config.toml
experts_per_token = 4
lr_router = 0.00102
tie_word_embeddings = false
beta1 = 0.9
max_steps = 6196
Below are experts of layer 8 (counted from 0) of a mixture-of-experts language model. Rows are named router (the router's row for the expert), gate (a neuron's input weights, with its number), up (a neuron's input weights, with its number), down (a neuron's output weights, with its number) and show model dimensions 112-223. Each number is 50 + 12 x the weight over its row's rms, rounded and kept within 0 to 99.
Before each expert's rows: a language model's description of what the expert responds to; "raises" lists some tokens whose logits its average output raises strongly, later layers aside. This comes from a sample of Wikipedia text that the model never trained on.

# expert 19
Description: The prepositions in, of, at and for in running prose, paragraph-ending periods, and == heading markers around section titles.
raises: " Philippines", " record", " Britain"
router:40 39 55 45 67 62 74 54 46 55 51 36 33 37 50 50 12 57 51 56 71 21 63 38 37 46 66 55 58 68 48 32 47 29 51 45 39 38 39 45 59 47 58 50 66 27 58 57 65 51 33 59 58 47 48 56 46 66 54 59 60 56 46 43 63 47 48 39 52 46 45 77 42 43 51 46 49 49 17 57 81 61 60 27 70 24 50 41 42 18 48 53 54 29 57 45 45 65 60 65 36 53 61 51 60 39 44 56 54 43 46 28
gate0:52 56 57 56 73 69 42 26 49 55 30 46 65 40 70 35 39 58 46 18 46 55 45 50 37 51 66 59 54 65 53 32 64 45 33 60 34 53 54 65 67 62 59 33 53 45 66 51 51 77 39 47 38 37 60 59 63 55 68 40 49 58 58 55 51 60 46 46 46 67 48 39 30 50 37 74 35 38 28 61 57 58 59 54 51 59 43 50 56 46 66 60 41 55 64 49 49 41 60 50 39 44 56 58 65 37 39 34 59 81 55 47
up0:55 39 47 39 29 60 35 51 47 61 49 55 45 50 39 47 51 47 43 64 65 44 41 47 64 37 68 34 51 35 27 79 53 57 40 44 60 41 59 59 27 63 42 52 41 56 38 34 37 55 57 48 57 79 28 47 54 34 51 40 45 51 51 52 66 51 44 61 43 59 64 53 47 33 72 48 60 78 70 63 50 55 55 46 45 68 58 65 71 53 41 48 57 41 63 75 49 48 45 61 43 55 42 42 48 49 62 47 29 59 40 77
down0:47 72 53 49 63 50 63 35 59 51 29 65 57 51 54 67 39 63 67 43 48 52 67 55 37 58 40 43 47 74 69 39 42 52 58 70 44 64 36 35 59 54 78 39 43 52 63 53 41 65 39 56 55 44 52 49 64 64 42 57 61 41 45 42 56 60 59 59 54 49 34 49 42 54 20 58 57 42 71 72 61 50 49 53 51 44 27 32 35 99 57 72 62 60 42 58 47 29 67 51 65 62 60 70 54 12 42 53 56 38 58 48
gate1:64 73 51 67 46 47 42 65 48 45 53 55 67 56 64 47 37 67 34 34 41 37 48 36 68 53 21 52 30 43 32 56 58 35 51 46 54 55 62 58 63 54 62 57 53 32 57 54 17 60 56 22 47 45 54 48 39 43 55 63 53 41 67 44 58 24 47 27 41 50 45 46 75 45 56 48 59 42 44 41 45 40 32 47 62 56 54 42 43 53 23 44 35 42 53 45 65 48 45 43 68 63 36 47 38 46 72 54 69 60 50 40
up1:38 46 44 38 62 66 51 33 52 55 77 67 38 70 43 53 52 34 55 49 34 38 28 45 48 61 50 64 36 28 40 47 60 54 34 48 48 56 47 32 29 36 51 16 57 37 34 37 52 74 29 52 58 49 41 53 64 39 61 47 59 42 61 52 64 59 48 62 30 73 41 67 47 58 41 64 41 29 61 53 45 62 69 44 51 51 44 68 65 35 38 58 59 78 46 41 55 48 52 67 55 73 51 56 53 64 55 46 42 74 60 41
down1:64 42 58 74 29 33 47 51 56 56 43 59 53 36 27 39 40 37 47 48 35 54 41 51 59 65 48 37 57 50 48 72 62 52 46 82 44 44 50 52 68 65 64 56 41 64 38 52 67 51 43 62 49 52 56 40 65 49 46 53 59 55 52 64 45 60 46 66 57 55 51 51 66 46 47 62 42 61 73 46 46 59 33 41 49 40 56 50 51 31 67 64 49 41 61 51 66 69 59 58 44 69 34 66 66 35 36 65 66 18 45 54
gate2:60 59 29 59 45 39 43 27 63 51 31 47 65 64 26 42 58 53 42 44 38 57 49 63 39 41 60 57 42 68 69 57 33 55 42 60 50 52 49 45 43 29 39 48 56 48 74 21 29 74 44 42 58 48 40 38 46 50 61 58 57 57 33 37 50 42 26 50 33 50 41 49 48 41 52 29 39 53 42 45 39 64 52 60 47 64 43 53 37 57 47 29 43 69 32 60 35 60 47 68 51 48 49 63 22 50 41 68 54 44 54 43
up2:49 59 41 68 48 72 60 48 53 55 35 40 53 45 58 68 38 66 43 60 37 48 54 22 76 54 35 47 34 62 29 47 53 46 59 62 44 57 50 50 43 68 53 52 75 63 69 37 41 38 43 70 43 64 80 65 47 45 73 51 49 49 46 28 52 64 40 38 46 41 46 45 48 50 72 54 66 63 67 45 22 45 41 43 29 59 63 64 39 51 43 61 59 52 37 69 58 47 48 24 56 24 52 64 44 61 49 51 65 39 45 66
down2:29 40 50 54 38 54 62 52 62 60 49 68 79 71 46 53 73 45 43 54 55 49 50 79 43 35 66 76 63 48 52 35 30 48 51 48 68 53 39 50 45 48 45 54 48 59 48 66 49 36 50 35 44 51 51 39 44 38 47 35 58 52 55 59 23 56 49 66 51 55 69 14 74 41 43 58 43 43 57 39 49 45 35 54 49 33 59 53 50 99 35 42 28 41 61 43 43 72 68 60 46 56 30 41 61 51 57 53 38 46 40 45
gate3:54 57 50 73 41 56 42 55 39 50 40 56 46 61 57 56 73 63 43 46 46 59 73 47 47 63 37 57 44 33 46 36 48 34 44 62 45 70 49 35 36 75 46 55 58 48 59 47 44 58 43 56 20 49 66 55 47 48 49 50 63 40 48 55 61 58 37 52 64 74 54 20 50 40 48 78 39 48 61 44 69 14 77 82 29 63 32 40 46 42 67 47 49 59 48 51 60 70 37 62 51 78 44 44 30 30 56 63 67 37 56 82
up3:24 64 54 40 45 60 58 39 43 51 52 65 54 48 62 59 15 62 68 62 48 30 38 36 30 37 57 36 69 66 32 76 53 43 47 47 40 40 54 54 59 39 55 74 51 45 52 48 46 43 50 39 54 54 49 40 65 62 44 55 56 46 36 51 36 55 48 32 51 41 67 60 60 42 47 40 67 57 64 51 61 71 46 24 64 41 41 55 56 63 58 66 44 36 40 60 42 55 51 63 34 53 62 52 62 44 24 28 54 62 49 46
down3:79 49 33 60 47 40 47 45 54 60 48 64 42 70 58 42 64 38 39 61 71 56 65 66 34 57 51 54 41 43 73 33 50 50 55 56 48 55 57 50 37 72 51 36 54 45 44 55 35 75 45 44 20 57 40 47 63 45 58 38 61 34 67 60 41 48 55 58 55 67 37 32 66 43 43 53 46 49 21 54 58 43 59 68 49 48 63 25 42 65 63 55 35 58 58 43 61 54 66 71 82 51 46 61 49 30 62 65 52 64 43 65
gate4:71 49 32 61 59 32 60 52 50 75 47 57 28 47 77 53 64 36 50 40 58 43 59 67 52 56 42 41 56 52 52 33 58 59 65 64 45 71 78 56 36 48 51 45 31 51 49 65 39 42 52 63 40 44 50 57 29 54 40 65 53 77 36 66 36 43 73 78 53 41 63 46 53 62 41 58 52 22 45 68 60 53 55 54 39 31 32 25 46 48 52 67 50 45 78 50 58 31 74 52 46 60 43 43 33 48 55 75 38 41 67 48
up4:62 46 34 37 60 45 48 36 56 56 69 33 43 69 33 44 53 64 51 59 59 65 32 53 41 46 69 52 73 58 54 57 52 63 49 67 55 65 55 64 44 48 30 40 49 43 28 50 46 63 35 37 64 40 37 48 72 57 52 61 43 78 53 47 43 37 45 52 25 41 52 55 53 43 34 71 58 48 56 53 28 48 51 60 37 36 54 56 55 63 36 46 44 44 33 32 49 32 46 59 48 58 40 75 45 49 61 56 38 25 54 57
down4:43 34 56 66 66 46 33 64 47 48 53 65 65 42 42 48 43 48 44 35 49 42 69 59 65 52 38 30 43 36 61 49 43 62 48 51 46 33 40 46 56 58 34 50 43 68 59 61 46 48 55 55 23 69 65 45 40 35 57 48 67 35 66 61 62 57 47 63 49 61 46 37 38 54 45 47 51 20 53 61 54 68 42 59 57 47 47 37 34 54 60 42 66 28 52 58 52 61 57 64 59 41 66 42 51 48 47 41 44 50 23 57
gate5:56 60 52 51 54 52 20 58 46 47 47 35 36 35 47 47 55 39 58 53 44 61 44 44 60 58 44 54 51 17 42 35 49 52 59 53 44 52 54 45 60 52 58 45 32 48 35 56 56 44 51 73 42 56 69 48 59 48 61 60 58 26 45 47 62 43 67 53 42 32 40 40 37 58 55 52 58 50 47 46 69 34 59 67 62 40 38 65 44 34 52 54 53 61 67 46 46 51 73 45 67 61 42 59 49 60 25 70 48 51 44 53
up5:74 43 51 49 57 40 47 24 24 72 58 70 38 58 60 44 60 73 52 46 41 42 44 58 47 55 51 35 39 54 45 74 61 45 35 43 44 42 37 68 57 52 43 79 74 62 45 45 16 35 44 44 46 46 43 31 31 32 37 52 53 88 55 45 45 57 48 56 54 67 40 38 70 20 45 55 55 41 47 65 53 41 46 36 49 68 40 47 50 44 24 58 38 48 25 71 39 70 30 55 49 48 53 41 38 35 61 27 49 44 49 36
down5:47 39 42 43 53 52 53 44 66 62 55 62 59 54 36 59 40 41 67 35 68 52 49 58 43 41 38 55 55 39 46 56 35 37 49 67 57 42 64 56 44 43 58 37 10 70 58 65 86 46 43 62 53 51 59 34 69 54 59 35 24 31 45 55 50 53 61 60 34 42 21 49 38 61 54 51 57 50 63 50 49 40 54 57 52 39 38 28 35 51 49 45 52 59 56 49 35 36 61 41 50 47 53 61 44 26 50 60 54 46 29 71
gate6:60 41 38 54 56 58 48 28 41 47 44 46 47 30 58 64 69 44 41 56 96 52 50 47 57 42 54 69 53 38 71 44 41 55 49 58 51 53 40 54 46 51 31 44 65 51 36 64 44 54 43 52 38 50 46 41 47 37 48 55 60 53 51 72 43 69 55 67 49 41 50 67 37 53 32 57 29 45 33 52 38 40 63 65 55 40 38 48 74 69 47 57 37 46 59 24 45 53 58 75 28 52 43 41 57 50 49 42 63 51 62 43
up6:53 46 35 76 51 49 49 47 58 67 46 43 41 21 57 69 27 52 74 54 48 45 38 53 59 59 55 62 42 84 36 44 20 50 72 61 33 36 70 69 57 33 75 59 59 55 52 58 16 34 43 39 46 43 69 60 51 50 66 41 47 48 64 48 49 53 56 83 35 49 37 55 58 24 43 40 70 64 36 59 57 48 59 51 50 53 33 70 21 44 37 53 44 53 38 52 32 40 50 42 36 56 56 44 61 69 58 65 53 32 65 42
down6:56 52 48 57 61 30 44 46 54 60 73 38 48 64 68 35 44 51 55 35 40 68 60 53 29 42 31 37 49 40 43 54 65 52 36 43 48 63 31 35 59 67 40 52 26 34 46 73 69 61 63 39 61 60 42 70 50 42 49 73 62 44 66 31 61 62 70 47 46 44 50 44 60 45 51 50 52 33 46 51 59 44 65 44 49 40 60 70 55 00 64 46 46 68 58 33 68 61 55 42 41 42 40 51 45 13 41 51 55 62 54 21
gate7:46 56 60 32 48 57 26 54 57 43 44 48 58 57 58 37 65 45 53 46 40 31 59 34 78 53 58 51 21 51 53 45 55 51 50 65 62 39 44 42 47 46 60 56 36 56 27 64 67 63 76 48 54 61 52 53 63 16 38 69 47 53 60 48 62 45 49 44 56 60 71 34 48 45 55 44 69 38 45 60 53 60 53 51 50 61 58 70 46 43 71 48 58 59 52 59 62 50 74 53 43 49 42 30 52 59 51 57 59 31 15 44
up7:61 59 47 55 59 42 57 54 55 41 50 41 48 29 72 52 42 74 52 36 51 41 53 48 50 60 46 09 54 61 59 49 47 33 39 69 50 73 54 56 57 41 35 33 68 31 57 70 53 49 44 40 46 33 43 68 47 44 61 44 55 55 55 51 16 44 44 46 68 49 48 58 49 72 42 36 45 57 17 53 27 49 51 73 52 51 58 41 41 51 62 74 66 35 32 38 76 36 39 57 56 42 41 22 45 33 59 28 33 46 54 22
down7:73 52 69 57 66 59 47 67 31 50 59 57 42 71 43 42 58 47 45 54 54 37 42 51 52 41 47 57 49 46 42 33 56 55 57 06 50 41 53 44 24 57 52 71 62 50 42 39 35 65 49 35 45 48 37 45 53 55 38 40 45 33 37 41 74 34 61 38 58 48 36 32 51 41 45 70 48 52 47 50 57 53 32 42 51 63 60 33 54 68 33 60 51 43 66 50 20 57 66 87 37 37 63 62 31 48 52 49 47 57 70 54
gate8:69 43 53 41 35 54 41 73 63 62 62 36 41 55 62 40 52 73 62 48 54 51 44 62 53 46 65 47 36 52 46 54 56 54 43 41 73 69 48 51 58 38 45 43 14 39 48 43 49 79 45 50 50 35 55 36 50 61 46 43 57 46 58 39 37 38 57 55 51 58 60 75 68 51 53 42 68 65 17 81 36 41 24 53 36 36 38 51 57 41 40 56 53 45 36 56 46 57 66 57 53 43 35 40 50 38 51 57 31 56 53 70
up8:24 72 65 45 53 41 47 24 45 39 47 35 71 25 24 37 34 42 47 66 49 52 42 53 58 51 30 57 61 48 55 57 45 32 73 45 45 32 61 40 64 71 53 26 78 69 49 34 32 43 61 56 63 71 58 51 54 41 50 33 38 62 64 53 39 61 53 44 50 48 42 35 28 42 58 49 38 71 71 20 47 55 71 43 75 62 67 65 32 55 46 56 61 45 57 39 57 30 36 45 51 65 68 49 60 45 33 32 54 48 52 52
down8:31 59 53 46 55 31 52 23 55 31 42 51 42 62 50 83 30 65 40 47 43 56 52 43 51 57 46 46 47 67 47 51 44 55 43 60 56 56 61 55 56 43 77 54 35 53 55 60 54 31 44 52 57 47 40 53 24 53 52 60 58 65 50 36 55 63 52 61 32 42 56 56 62 67 59 58 40 58 88 42 32 33 40 46 60 50 42 58 51 09 68 37 42 79 56 35 47 42 45 43 49 51 43 65 59 47 56 50 30 33 92 51
gate9:54 51 40 73 49 38 42 26 30 45 41 60 57 54 45 46 51 51 54 49 33 30 71 60 43 45 72 59 49 62 68 41 29 42 59 57 44 31 51 58 57 63 58 69 57 41 63 63 27 28 38 55 34 52 51 40 33 40 48 33 63 59 54 55 52 50 58 53 70 49 85 21 46 60 54 76 39 43 55 57 42 54 61 44 65 50 47 40 25 54 50 46 62 48 43 69 72 31 55 53 35 25 51 47 54 63 45 51 52 38 56 42
up9:59 44 56 54 45 39 54 46 52 45 56 62 62 46 64 44 54 38 57 39 55 52 28 55 58 56 45 37 34 48 38 50 51 62 50 53 65 67 34 48 58 65 46 55 43 44 62 45 39 43 55 69 55 44 55 53 47 36 45 35 68 47 56 60 51 60 45 69 56 47 37 58 29 60 38 51 40 31 53 60 38 37 46 54 43 32 60 30 40 62 51 40 71 36 67 32 69 29 38 52 36 30 67 51 53 52 41 32 41 69 43 39
down9:40 50 54 39 58 45 72 41 49 59 56 53 55 74 34 60 69 54 38 59 57 45 60 46 35 50 52 33 61 44 39 46 58 60 37 23 44 47 71 46 37 45 30 54 41 42 34 40 57 46 74 39 41 46 23 69 66 52 52 35 43 51 43 51 44 53 54 35 52 40 70 60 64 51 33 29 49 41 67 28 33 43 41 57 46 59 43 83 62 64 44 56 22 58 48 62 40 41 30 52 67 57 37 57 40 43 61 53 62 52 37 50
gate10:54 64 41 35 54 47 46 55 45 74 37 38 66 69 50 58 58 28 48 47 53 70 37 53 53 59 58 47 43 62 48 54 37 80 47 59 53 53 38 37 65 38 74 39 58 43 46 64 46 53 40 82 46 62 54 39 58 58 45 58 69 79 64 44 35 37 44 66 36 49 50 53 49 55 41 65 45 29 40 56 54 62 55 50 49 47 52 72 50 41 48 42 34 46 76 49 47 44 53 62 52 54 34 69 44 57 39 44 41 38 33 48
up10:38 32 50 58 69 39 52 42 43 64 52 42 62 76 33 46 38 38 63 80 24 49 48 43 37 58 65 40 67 44 44 55 43 48 46 52 29 50 44 51 72 19 49 42 46 42 48 18 62 40 47 61 46 37 59 61 55 68 47 58 48 43 41 31 56 58 39 73 64 57 63 61 49 41 40 47 72 54 62 64 46 48 52 47 45 25 20 57 43 46 59 56 49 70 31 42 32 27 40 42 51 64 70 37 62 39 45 49 49 51 58 56
down10:73 63 58 47 67 65 47 55 33 41 50 52 30 64 74 38 50 39 41 46 50 36 50 22 60 31 17 51 56 59 43 39 46 69 51 51 77 59 48 38 50 49 46 43 29 39 21 66 60 56 71 40 35 44 46 72 48 44 77 58 40 62 63 29 54 30 59 22 50 41 50 45 59 18 51 59 66 53 70 62 61 59 72 34 58 35 64 52 64 29 44 60 77 35 37 53 64 58 36 38 68 54 50 54 60 41 52 68 61 36 64 54
gate11:54 60 42 64 59 59 71 44 56 34 74 49 57 51 30 56 51 54 51 77 59 49 58 35 56 23 40 47 61 53 46 60 48 66 43 25 51 61 46 51 37 27 20 47 40 54 63 50 54 45 63 54 33 53 34 45 49 58 55 63 23 24 53 53 39 46 49 37 45 41 57 37 35 57 45 38 61 35 65 33 40 69 47 57 50 39 53 40 43 51 38 68 57 57 45 57 55 34 37 48 50 56 51 50 38 57 48 46 18 70 60 56
up11:35 81 57 55 58 47 68 47 42 50 76 45 48 54 46 66 54 68 61 33 61 42 63 42 42 29 52 70 31 56 55 39 68 58 48 75 41 56 60 31 68 49 49 61 32 51 41 59 39 60 56 35 62 44 47 57 50 63 45 43 45 42 60 67 53 55 29 58 40 48 62 51 38 48 35 60 60 55 52 31 62 48 63 43 26 41 39 62 33 38 67 51 37 54 41 21 58 66 24 58 48 54 54 54 51 50 41 47 42 29 33 31
down11:47 51 51 38 52 53 45 47 59 52 44 60 40 44 51 61 46 41 61 48 37 52 33 53 56 44 36 49 59 40 62 49 45 40 55 42 45 40 44 58 55 46 58 40 64 66 55 46 47 69 38 55 45 55 60 57 52 47 51 49 38 32 36 60 55 57 55 22 56 39 47 50 38 43 66 35 47 65 24 61 56 67 50 39 30 54 56 39 42 00 51 44 73 43 40 64 45 37 55 58 61 39 45 41 38 55 50 48 56 52 67 51
gate12:48 42 37 67 41 44 48 40 43 55 63 37 59 52 45 64 50 59 24 51 58 77 53 30 53 81 50 56 63 74 43 47 42 30 52 52 54 61 53 50 61 42 45 49 46 58 53 59 33 76 61 42 51 52 65 45 48 68 58 34 60 41 47 38 33 27 53 28 51 57 43 38 39 38 28 33 69 49 32 50 21 70 46 60 65 56 39 58 43 47 56 40 46 60 61 56 39 55 63 56 45 71 52 35 39 40 51 57 43 51 52 55
up12:38 61 43 44 63 53 66 44 44 54 44 45 67 42 54 69 65 62 61 66 45 38 57 61 43 69 69 74 58 46 47 59 46 44 49 42 63 64 56 45 37 48 53 41 31 44 51 59 56 51 60 49 53 44 56 24 59 47 43 50 43 53 58 69 56 58 59 39 55 71 52 48 55 50 69 59 56 43 40 31 66 60 49 60 48 47 37 56 38 40 26 55 46 46 55 43 60 39 56 61 40 86 54 36 58 48 61 53 42 56 56 54
down12:38 64 63 48 37 65 44 56 64 40 51 48 43 45 55 62 54 50 44 42 52 59 33 32 61 39 49 54 63 53 57 38 65 49 64 53 44 55 42 44 65 37 53 49 44 47 44 41 57 61 30 39 38 40 37 52 37 61 35 24 45 36 55 48 53 33 60 43 65 47 34 42 49 56 37 42 56 81 40 57 57 44 34 53 64 29 52 46 60 99 58 52 63 48 61 32 29 65 32 55 59 25 47 61 37 42 55 52 49 50 53 55
gate13:63 53 50 41 40 38 65 33 58 46 48 48 52 37 27 29 54 40 51 58 25 49 60 49 56 45 44 58 64 45 71 52 40 37 42 48 67 46 66 52 57 43 42 43 48 44 64 40 45 45 54 58 59 33 64 61 27 42 55 50 64 43 56 42 55 47 64 46 55 61 49 38 38 62 50 38 53 45 63 55 40 56 48 38 48 71 32 51 48 56 38 32 52 56 44 59 29 55 43 45 31 61 34 41 67 52 45 54 53 46 62 48
up13:63 50 51 48 51 63 49 54 51 55 53 48 77 47 64 34 53 44 43 54 49 38 39 43 49 50 72 58 56 50 59 70 45 75 22 60 53 19 16 57 45 45 40 37 51 39 54 72 55 53 78 53 50 51 52 19 73 49 38 47 78 29 59 38 57 59 53 57 53 52 48 54 62 68 62 87 47 47 37 48 62 37 58 49 61 65 41 36 58 46 53 59 60 46 48 58 41 59 52 48 54 52 54 59 29 52 54 47 40 56 62 39
down13:53 49 57 44 48 19 41 32 46 33 47 75 57 63 32 45 53 55 52 22 51 32 61 51 58 36 33 53 58 40 45 39 50 40 54 62 52 70 58 43 68 55 33 46 64 42 43 54 56 43 47 55 62 47 48 42 53 57 51 50 38 73 47 41 44 51 42 64 39 51 56 45 49 57 51 41 55 67 21 59 50 67 42 63 45 42 41 44 52 00 32 41 31 49 50 49 39 46 34 52 53 55 54 43 53 38 69 58 53 49 39 51
gate14:52 69 53 50 68 58 47 54 63 43 50 31 61 55 67 26 59 57 27 38 44 78 55 68 48 37 63 39 58 53 53 40 76 43 60 65 34 35 71 33 52 71 58 54 49 60 28 55 48 50 50 53 44 45 63 49 65 53 49 85 51 42 65 60 51 33 46 41 38 34 55 58 35 67 45 75 42 63 48 38 52 41 53 51 67 65 37 54 50 60 53 62 64 33 23 46 58 51 54 43 63 48 58 44 57 43 46 48 36 54 53 50
up14:57 53 67 60 49 62 46 67 46 45 34 53 45 43 47 59 58 45 63 59 45 34 41 59 55 77 50 54 38 41 52 50 45 56 42 48 36 49 51 36 56 53 55 58 46 51 63 62 65 54 73 41 64 59 36 44 58 61 49 38 20 39 40 33 20 60 48 43 82 42 74 50 52 47 68 32 44 40 60 33 53 51 52 66 39 53 45 44 21 47 59 47 62 72 44 40 53 27 40 43 44 43 46 50 69 63 33 56 76 28 40 45
down14:37 57 58 51 66 37 50 67 40 58 43 51 54 53 51 64 48 63 35 59 71 42 67 53 57 54 42 58 63 47 39 50 61 40 56 68 41 40 55 49 38 33 43 65 37 66 52 29 52 51 67 74 53 36 47 67 62 62 30 60 47 68 45 62 31 49 45 56 68 50 33 36 48 53 54 61 75 48 46 47 51 48 66 50 65 38 54 56 72 27 38 62 58 62 49 59 59 45 69 24 73 61 55 61 30 26 56 41 54 45 44 60
gate15:54 44 60 32 71 54 56 69 51 33 50 22 63 58 57 49 46 49 59 74 29 82 38 57 48 56 54 40 74 56 64 75 47 55 51 59 51 51 51 42 40 50 27 41 50 34 45 64 43 42 32 39 39 37 40 59 38 59 40 65 35 38 45 44 29 51 63 61 59 49 47 51 40 27 35 67 45 55 60 50 44 60 25 43 25 53 82 51 33 46 49 53 60 49 39 28 42 46 67 55 43 49 70 53 39 55 56 37 48 57 84 50
up15:82 66 46 79 56 62 48 57 52 34 56 51 55 46 44 47 46 42 49 57 44 61 51 48 54 50 35 61 42 45 44 45 54 46 49 42 67 56 45 44 32 57 43 42 34 59 49 46 47 32 32 62 51 37 40 57 35 51 55 55 46 55 51 41 57 44 58 32 74 59 48 40 75 53 60 61 40 60 58 45 60 34 43 30 38 47 76 57 59 45 46 61 59 30 51 43 60 73 78 55 62 45 60 58 34 52 71 35 46 51 57 54
down15:30 50 57 41 41 48 52 43 63 46 41 47 62 46 44 27 42 67 50 60 41 63 55 85 46 60 46 56 43 56 40 47 49 55 40 55 46 53 54 41 66 29 72 61 34 59 56 61 44 40 67 44 56 54 48 54 41 44 47 38 53 43 50 59 56 30 34 69 44 50 39 44 46 61 59 47 49 48 99 36 51 53 60 56 46 42 27 51 36 99 56 56 40 46 48 59 46 48 43 59 47 55 39 68 47 45 51 49 57 49 58 38
gate16:49 46 66 19 50 38 60 47 40 30 50 44 62 29 26 50 35 57 38 56 71 59 69 56 48 51 57 41 47 63 49 54 65 44 63 53 61 56 57 44 40 42 58 51 40 62 64 56 48 56 39 53 63 37 50 47 46 46 48 48 42 65 52 41 56 61 69 61 55 52 40 59 37 48 50 43 44 36 48 45 47 60 62 48 63 35 49 68 43 61 46 51 52 55 57 58 56 59 44 52 45 38 38 47 41 55 37 46 26 37 53 42
up16:46 48 51 52 52 55 58 47 40 56 52 40 53 60 28 55 47 37 69 52 31 67 37 26 57 52 38 23 73 30 73 56 42 43 23 66 46 57 35 60 58 65 31 56 37 47 46 45 39 78 44 51 37 52 52 41 61 53 52 59 50 33 46 25 46 45 26 48 64 46 42 46 37 59 52 44 47 57 53 42 50 68 32 40 45 63 39 52 45 59 68 62 59 44 52 50 39 41 51 64 45 38 43 43 44 28 58 47 57 67 52 77
down16:40 35 40 58 33 59 45 47 56 41 50 54 58 55 64 47 38 60 62 64 63 42 66 63 59 36 47 53 61 46 39 57 46 53 43 21 54 41 55 56 47 26 34 61 67 53 39 34 44 29 41 43 51 53 58 62 56 45 61 55 40 69 48 62 41 51 54 72 37 48 39 70 81 64 57 61 62 55 67 54 59 40 42 67 47 42 51 34 63 83 41 49 41 61 46 66 53 47 42 35 49 53 51 59 53 59 40 58 49 46 61 61
gate17:47 49 55 56 33 41 55 19 38 48 36 58 69 46 60 55 53 57 56 42 42 44 38 45 61 45 68 61 57 63 49 42 43 89 48 47 48 75 59 51 30 62 67 39 65 49 69 49 46 54 45 61 54 60 37 46 50 30 46 43 60 53 21 22 57 52 56 42 52 77 56 51 59 58 39 42 39 49 52 50 62 44 27 58 38 46 50 70 47 48 55 41 52 51 53 56 56 62 45 38 39 54 62 47 56 56 81 45 61 65 67 50
up17:63 42 51 59 48 41 28 50 45 67 54 22 47 54 40 56 67 40 47 45 46 46 82 33 45 48 61 42 61 41 54 59 39 37 54 60 40 45 30 58 51 67 37 71 39 75 29 43 44 37 47 53 32 49 42 36 43 52 57 51 55 68 51 52 54 46 56 61 63 58 37 39 43 42 46 64 44 48 56 57 64 41 83 60 45 49 41 31 45 49 52 52 44 55 61 59 38 66 62 44 54 48 58 65 36 63 52 78 45 43 58 58
down17:56 59 46 79 41 58 57 46 60 47 52 56 55 54 60 71 52 55 43 48 42 55 52 57 61 32 41 48 27 51 71 51 79 41 20 72 33 70 53 29 42 45 41 32 44 40 58 37 56 58 54 32 73 62 64 74 64 53 66 47 49 25 39 41 46 32 44 67 55 34 43 60 39 33 60 51 48 38 74 58 56 61 57 40 64 27 46 75 51 37 64 21 52 40 62 50 54 32 39 51 28 39 48 58 40 60 61 55 60 55 67 39
gate18:44 52 78 40 43 44 56 66 60 56 68 31 52 54 62 50 51 33 64 40 43 45 48 29 62 53 21 50 47 37 33 61 40 32 33 63 51 53 51 47 59 26 64 45 45 59 55 43 40 36 47 43 60 54 37 45 40 65 57 51 24 66 56 46 56 45 38 32 58 30 67 56 49 54 46 36 56 49 23 54 30 63 29 60 60 52 44 60 61 45 47 51 55 29 33 35 56 45 37 47 54 49 65 52 58 86 56 51 46 51 54 53
up18:52 57 55 52 53 52 58 49 50 70 40 43 47 53 64 29 53 30 57 37 50 54 51 23 62 49 30 61 51 59 36 48 60 42 43 52 65 60 57 47 57 37 45 60 53 53 39 52 42 53 54 42 46 56 49 46 43 55 55 63 55 49 48 43 22 38 41 27 52 48 66 56 34 52 44 55 57 33 19 49 46 61 48 51 52 48 38 60 56 50 46 56 43 45 57 59 43 49 66 55 64 49 50 45 54 74 38 51 54 72 52 52
down18:63 55 55 44 65 45 69 48 47 51 53 39 60 46 77 38 48 47 50 83 43 59 37 56 52 88 65 53 56 66 59 49 67 58 51 53 58 48 33 61 40 69 39 55 56 27 59 41 58 49 51 53 45 39 51 59 63 44 63 61 62 55 35 70 30 57 63 39 56 75 47 46 46 63 44 66 61 29 24 41 63 47 50 41 41 45 53 62 42 51 72 48 65 61 49 69 62 60 74 46 40 53 47 37 42 55 52 40 44 47 36 46
gate19:53 49 30 55 38 49 35 29 56 57 78 41 54 56 14 49 52 60 28 66 53 35 64 52 62 59 48 34 62 55 70 48 33 60 54 48 63 47 72 39 38 61 53 31 50 42 68 47 37 51 42 36 46 53 63 50 55 46 76 57 28 59 60 59 29 52 57 50 60 50 49 43 65 50 62 52 43 38 47 39 50 54 54 58 47 23 23 40 66 47 42 56 48 65 68 36 48 31 65 23 45 63 35 41 41 70 38 54 58 37 50 35
up19:67 34 50 60 55 41 39 54 51 51 54 52 34 44 47 48 53 72 40 43 31 46 35 52 51 71 65 42 43 27 58 52 78 50 52 53 58 46 66 33 58 44 38 31 51 26 46 61 45 50 35 59 45 69 72 55 67 49 49 40 40 47 59 49 42 40 47 49 43 52 38 56 30 49 62 69 52 66 40 35 35 55 45 80 47 63 61 34 51 41 47 52 31 41 54 50 70 42 66 44 51 27 50 57 54 36 68 44 40 51 50 58
down19:44 42 46 50 54 64 60 37 45 70 48 55 87 58 54 44 47 36 56 58 49 35 31 48 41 63 43 72 54 33 60 64 35 49 42 45 47 54 60 58 39 64 49 40 60 51 56 34 45 42 59 67 63 46 49 53 54 25 32 55 79 41 77 37 60 74 44 55 65 63 51 47 61 45 41 53 32 44 54 77 43 48 44 33 38 55 40 26 58 79 39 53 40 50 51 58 42 44 45 37 61 45 55 67 44 55 48 54 36 62 39 60